python train.py --d_shared_expert=128 --router_score="softmax" --normalize_top_k=false --batch_tokens=[32768, 65536, 98304] --dataset="wikipedia_en"
Below are experts of layer 5 (counted from 0) of a mixture-of-experts language model. Rows are named router (the router's row for the expert), gate (a neuron's input weights, with its number), up (a neuron's input weights, with its number) and show model dimensions 384-447. Each number is 50 + 15 x the weight over its row's rms, rounded and kept within 0 to 99.
After each expert's rows: "mostly gets" lists some tokens that are sent to it at least half of the time. This comes from a sample of Wikipedia text that the model never trained on.

# expert 30
router:38 25 43 46 50 53 27 64 50 45 35 40 57 57 36 60 41 50 50 60 37 42 58 32 58 37 63 53 27 35 35 34 88 52 53 67 39 58 71 36 67 60 68 39 25 38 36 70 86 25 44 47 31 23 66 59 43 60 74 66 52 58 20 30
gate0:37 59 37 47 77 31 82 15 52 49 31 46 29 30 40 67 19 64 83 45 39 38 60 61 61 48 53 65 63 49 40 55 56 59 57 62 44 39 57 28 21 56 36 43 64 44 57 82 58 60 57 61 50 42 47 51 50 67 51 62 45 51 56 37
up0:37 63 25 57 32 54 42 30 50 17 53 40 34 34 51 40 26 54 45 59 42 26 52 26 36 36 47 71 47 51 44 83 62 47 49 49 19 51 36 56 65 55 52 25 56 35 43 49 52 56 56 63 57 52 70 42 35 32 74 22 63 34 65 48
gate1:57 57 76 48 63 52 55 61 39 58 71 45 64 36 36 74 49 52 46 59 70 62 71 36 51 55 32 46 51 47 48 72 49 19 54 41 44 52 50 43 74 88 35 64 58 77 64 52 34 42 47 40 49 56 50 55 60 62 39 51 49 50 33 27
up1:70 54 83 62 38 53 45 29 34 47 68 06 68 49 29 55 50 37 60 40 51 58 58 52 33 47 50 69 40 40 47 42 55 66 39 42 46 33 65 61 51 54 32 34 72 32 47 40 33 51 52 44 58 29 60 42 51 55 77 61 44 16 55 52
gate2:30 47 68 45 75 62 63 31 48 17 52 51 53 39 69 51 55 50 53 59 43 50 83 62 59 46 44 53 63 63 52 54 47 45 54 45 48 78 39 59 54 26 48 67 54 49 40 61 39 45 85 31 56 58 52 23 48 29 63 38 34 45 47 26
up2:28 43 46 13 44 57 24 14 50 61 45 62 04 45 36 65 63 52 49 39 75 47 65 16 26 37 54 42 51 46 61 66 48 67 49 58 35 40 35 56 44 49 62 72 68 43 46 15 44 61 56 86 52 50 58 49 49 41 68 63 50 48 19 56
mostly gets: " used", " use", " published", " Nominated", " public", " well"

# expert 0
router:67 60 59 60 49 63 63 47 79 53 46 69 57 32 36 40 43 24 27 56 32 46 45 09 27 93 19 50 83 69 35 54 67 49 61 33 52 51 66 38 66 66 45 73 86 28 73 69 14 39 49 75 53 51 45 54 40 27 55 56 46 48 63 54
gate0:45 26 40 33 59 54 54 49 55 43 51 71 41 59 10 41 47 13 57 16 38 68 57 58 49 61 62 41 45 56 59 72 28 42 47 48 46 51 80 60 55 71 44 44 43 55 43 50 55 53 29 55 55 48 30 46 53 79 54 35 28 43 41 48
up0:23 33 48 42 53 71 61 60 52 37 39 66 64 21 42 50 46 48 34 76 50 63 58 31 65 37 43 31 53 33 66 40 65 76 42 54 39 49 56 50 29 65 53 52 47 51 42 53 63 55 58 75 32 38 57 55 42 50 44 66 51 48 23 62
gate1:50 48 58 62 52 49 51 52 37 42 61 33 50 50 90 50 50 76 54 67 93 36 31 70 13 54 27 55 50 47 53 45 53 53 47 50 77 36 52 27 58 15 49 54 48 61 73 44 82 19 61 60 34 59 44 43 81 47 49 56 51 51 43 51
up1:46 65 45 53 32 69 16 18 44 37 63 56 29 57 52 72 59 73 32 56 61 77 77 58 59 17 58 64 42 49 51 28 49 68 37 59 55 55 52 63 49 48 55 54 53 60 67 29 49 49 34 42 40 50 55 40 53 49 44 34 57 51 70 65
gate2:48 59 31 54 51 57 60 66 95 39 37 44 64 35 55 51 52 41 88 77 25 46 23 45 44 53 39 22 59 23 41 37 32 48 71 50 42 50 57 55 86 29 74 55 64 50 76 65 27 69 56 42 28 77 55 51 37 35 64 71 33 49 42 35
up2:60 31 64 42 85 52 47 44 49 86 55 63 49 49 45 58 49 45 77 56 37 47 57 30 32 33 62 47 77 40 43 71 77 39 47 45 51 36 42 31 51 54 41 63 32 62 56 54 27 51 32 55 47 17 25 46 71 46 24 59 56 87 76 40
mostly gets: " mon", "š", " Mon", "iy", "ä", " Bal"

# expert 3
router:62 75 58 61 46 40 61 44 52 61 50 45 36 55 50 58 62 40 36 51 43 50 45 58 56 80 30 55 78 74 33 66 44 50 59 33 59 34 69 42 60 57 33 82 55 52 68 71 38 19 75 44 60 57 55 68 47 35 44 57 47 60 68 58
gate0:53 50 44 51 62 22 57 59 32 79 48 52 37 63 57 58 48 49 75 48 43 57 51 53 68 74 51 79 58 61 46 31 59 31 53 39 63 29 47 57 29 45 34 68 59 41 63 47 46 51 39 80 46 48 44 46 62 49 49 55 43 64 58 47
up0:44 35 68 43 43 46 58 58 81 47 32 66 66 60 45 31 45 41 49 57 56 19 49 51 43 44 92 54 49 23 47 77 34 31 59 53 26 66 55 70 22 46 52 37 32 61 49 54 48 56 56 51 54 50 46 34 46 53 51 35 56 67 52 53
gate1:56 48 44 53 66 31 46 49 66 63 54 36 50 50 53 36 64 51 20 46 48 33 58 19 52 60 26 29 59 45 43 57 51 33 43 23 39 43 37 43 49 39 61 54 49 58 71 60 59 38 60 56 69 51 47 29 64 61 31 61 67 40 38 50
up1:44 50 44 52 61 71 37 69 40 44 49 49 21 50 48 31 49 35 52 29 30 55 37 18 50 40 46 51 75 61 48 46 37 36 44 50 48 55 50 49 49 21 69 78 41 58 51 53 51 28 47 52 58 45 45 48 49 48 48 65 68 49 49 59
gate2:20 60 62 37 67 75 37 71 54 35 53 76 46 43 59 57 53 61 66 20 58 37 53 54 50 52 60 48 62 50 55 92 51 41 55 23 78 18 55 75 62 48 24 49 51 47 45 27 42 49 47 56 38 59 55 23 72 55 48 41 45 66 61 69
up2:81 62 34 31 50 66 40 60 44 26 46 57 21 73 49 68 51 67 62 23 38 58 48 47 38 60 57 51 50 33 49 49 55 66 35 73 57 47 65 79 47 55 87 51 21 47 52 45 37 66 38 39 48 47 54 48 40 52 37 50 50 51 42 32
mostly gets: " \"M", " Al", " mon", " ge", " \"P", " Mon"

# expert 29
router:57 34 45 44 66 52 59 53 49 79 43 58 73 65 60 38 65 73 48 28 47 33 82 44 50 41 33 60 28 68 71 58 72 50 40 28 27 39 39 37 52 65 89 21 15 34 32 51 57 38 54 55 28 44 34 50 65 42 53 64 40 52 28 32
gate0:59 53 31 35 43 39 55 62 45 62 52 47 51 40 60 38 07 61 31 42 55 44 54 48 27 75 48 36 51 51 16 40 34 51 51 80 61 39 40 43 44 85 53 54 46 62 35 28 63 17 62 28 35 75 51 65 29 59 44 47 34 29 48 20
up0:53 34 55 46 50 53 50 26 49 54 56 50 51 61 41 52 49 42 39 31 72 50 41 34 30 46 55 56 31 46 62 66 14 55 52 56 62 62 59 40 37 39 50 32 50 34 40 45 36 57 34 57 76 47 58 41 49 26 23 77 51 46 52 56
gate1:54 20 47 42 50 24 75 67 55 45 55 57 24 49 52 49 56 33 32 43 45 28 45 47 47 51 36 52 56 43 27 46 48 60 27 48 77 53 55 42 44 62 51 41 32 40 64 30 26 78 55 66 67 64 70 20 57 45 70 53 33 90 51 19
up1:57 39 47 07 58 65 53 28 43 47 36 48 40 50 46 63 54 22 66 52 57 45 48 58 34 69 40 64 53 62 64 61 52 24 68 49 54 49 55 47 38 49 47 39 50 49 59 47 50 77 42 60 41 62 55 40 58 45 30 50 57 32 49 59
gate2:46 70 21 48 30 71 65 51 49 60 66 60 43 48 75 20 62 65 47 54 30 50 64 59 56 45 28 60 49 60 43 94 64 98 49 45 33 53 22 81 77 58 45 60 74 61 89 67 51 36 54 54 49 56 40 52 53 42 53 69 53 65 24 48
up2:55 55 29 76 52 32 30 51 43 35 64 56 43 52 31 50 43 39 46 35 59 44 42 37 43 55 45 47 39 40 67 50 36 63 46 41 53 34 41 53 50 53 59 49 57 57 39 36 48 37 61 47 61 47 30 46 64 38 68 23 35 58 30 32
mostly gets: " based", " public", " described", " Nominated", " name", " %"

# expert 10
router:61 47 60 52 46 55 33 73 47 33 51 25 48 64 38 61 65 48 71 53 41 63 18 51 41 39 53 37 69 52 26 75 45 69 61 52 62 51 55 51 35 36 45 45 43 86 15 33 66 48 56 70 47 28 60 53 31 65 23 62 49 23 35 38
gate0:22 42 43 47 52 81 83 94 47 67 48 50 67 37 33 53 78 57 66 36 37 46 36 26 49 57 45 25 41 93 51 64 75 21 53 46 48 60 42 60 30 65 49 79 50 51 38 28 33 50 44 70 47 46 45 74 25 64 60 52 78 50 53 44
up0:29 48 62 73 54 53 20 37 49 60 53 53 31 60 52 52 27 67 54 43 51 23 41 42 55 65 53 39 62 49 48 53 31 27 48 43 72 61 27 58 26 49 21 70 51 62 65 42 44 68 53 44 41 29 52 42 51 42 43 56 33 59 59 46
gate1:42 63 58 49 44 56 59 55 46 50 47 50 67 35 75 13 51 82 67 44 51 30 15 58 67 49 40 53 37 67 89 68 37 40 45 48 57 46 42 34 54 53 43 50 63 38 48 53 52 52 72 66 57 64 48 71 47 57 51 49 40 53 56 59
up1:73 39 49 44 56 46 51 52 47 21 50 52 42 45 48 30 48 36 07 65 45 45 51 52 50 51 46 58 64 44 66 46 40 60 73 50 13 31 66 43 88 60 74 48 47 46 54 69 57 33 34 41 45 46 32 44 81 48 65 54 26 79 48 41
gate2:72 53 45 54 71 12 42 44 17 57 45 25 61 32 88 28 48 20 64 56 63 50 59 50 39 52 50 46 53 52 51 53 63 36 17 48 50 55 65 42 32 50 31 52 36 81 45 39 69 49 60 29 33 45 34 84 27 25 44 48 42 48 80 52
up2:39 67 31 43 26 53 48 36 55 45 75 47 70 23 33 57 51 33 49 50 81 40 56 71 52 51 56 60 41 48 58 35 42 44 83 68 67 21 50 39 29 46 46 77 32 37 73 88 33 42 41 71 59 65 47 33 49 39 55 23 33 38 69 58
mostly gets: " C", " Mc", "ü", " Dav", "ñ", " Car"

# expert 4
router:54 41 41 16 50 54 38 40 69 53 61 42 36 49 54 43 57 40 45 59 52 52 39 46 51 52 48 46 49 35 48 40 42 73 45 29 89 53 48 46 75 27 63 27 22 54 42 83 78 40 43 73 46 63 46 12 67 34 55 24 68 47 36 66
gate0:63 51 46 53 53 53 62 61 44 50 65 51 90 37 54 28 44 57 37 51 47 52 28 36 45 29 11 16 37 53 58 47 48 33 77 56 51 45 25 61 93 46 61 06 60 60 33 55 45 29 54 75 38 44 62 36 39 39 23 44 37 62 64 42
up0:47 71 42 45 36 52 54 45 17 27 43 39 49 52 56 68 25 46 47 49 32 31 50 59 55 44 51 60 35 58 68 77 57 30 46 31 51 60 80 36 33 84 81 48 58 52 50 33 62 60 54 86 48 58 40 34 50 52 50 28 52 53 17 24
gate1:40 58 45 53 55 59 46 33 47 50 47 46 65 53 62 52 61 49 35 47 57 86 66 61 51 45 12 34 65 59 17 45 64 52 21 19 44 58 65 23 46 48 48 51 66 89 64 56 35 60 78 54 39 39 69 49 44 68 63 71 50 62 57 50
up1:54 25 51 52 37 72 41 57 41 27 52 85 41 57 53 69 27 50 50 56 28 32 48 51 86 44 35 53 39 42 59 21 48 60 66 55 53 50 23 64 34 56 25 44 43 48 60 66 52 30 63 71 49 59 62 48 67 45 53 50 46 46 51 54
gate2:41 60 93 45 43 49 71 40 57 45 45 57 50 51 68 50 57 55 57 49 64 49 63 32 48 84 61 69 53 57 46 81 57 50 68 53 58 72 70 52 62 33 50 74 52 41 44 59 79 62 57 56 30 56 84 67 40 48 58 28 49 67 32 70
up2:46 48 60 69 65 66 58 35 47 61 49 82 48 49 73 39 51 49 44 36 25 31 58 51 47 34 48 30 28 74 50 60 75 46 51 44 48 82 51 66 45 44 50 77 47 54 50 59 56 25 39 55 49 83 55 35 63 37 52 45 55 59 37 51
mostly gets: "|---|---|---|", "|---|---|---|---|---|---|", " Joe", "|---|---|---|---|---|", "|---|---|---|---|", " Sam"

# expert 18
router:46 60 53 51 70 46 36 67 42 60 53 43 34 22 29 35 59 55 59 61 44 63 58 26 61 50 62 58 60 57 38 74 31 59 60 46 63 57 43 48 63 45 40 36 62 32 28 45 66 54 60 56 44 99 27 41 35 52 59 45 28 71 18 46
gate0:31 53 46 49 73 54 76 39 71 55 39 45 62 49 40 45 53 42 39 36 76 54 39 70 76 52 57 50 64 44 29 43 33 62 33 58 56 43 69 63 40 48 40 49 43 39 28 27 75 65 44 39 76 54 40 12 41 50 34 56 47 59 61 70
up0:50 54 47 82 34 44 32 45 50 49 47 54 52 39 24 09 47 85 18 43 12 37 43 41 74 58 35 36 63 63 49 47 68 52 62 63 52 56 58 66 48 52 52 50 39 43 50 39 33 75 47 35 51 69 52 64 41 33 85 80 51 53 39 50
gate1:39 47 50 81 70 52 33 62 38 52 54 52 76 57 27 49 40 49 45 44 48 38 75 57 55 48 55 49 55 31 54 45 70 49 42 79 49 91 53 27 28 29 45 84 28 78 54 51 33 40 59 48 55 67 51 67 56 57 37 55 50 29 55 56
up1:48 75 54 39 59 43 55 49 53 36 53 41 47 58 59 28 52 61 49 59 51 70 79 53 75 47 54 49 11 45 50 38 58 46 29 53 31 78 51 52 50 55 79 57 39 70 38 50 37 44 59 47 34 65 55 65 71 11 49 54 78 39 52 47
gate2:09 30 61 50 74 45 48 45 57 47 49 42 39 33 29 58 51 59 53 38 46 41 59 43 47 60 50 92 41 65 32 48 49 41 48 40 60 35 44 42 49 61 49 39 46 51 40 49 44 42 20 70 36 91 35 60 48 57 76 66 27 47 46 43
up2:48 52 45 33 50 37 52 37 48 76 32 47 49 59 30 40 50 50 41 64 49 56 50 60 44 56 48 54 71 14 50 48 31 20 21 48 76 52 63 47 28 58 46 54 15 28 41 48 66 48 43 47 35 34 19 39 72 50 45 38 48 46 46 49
mostly gets: " two", " one", " all", " three", " most", " four"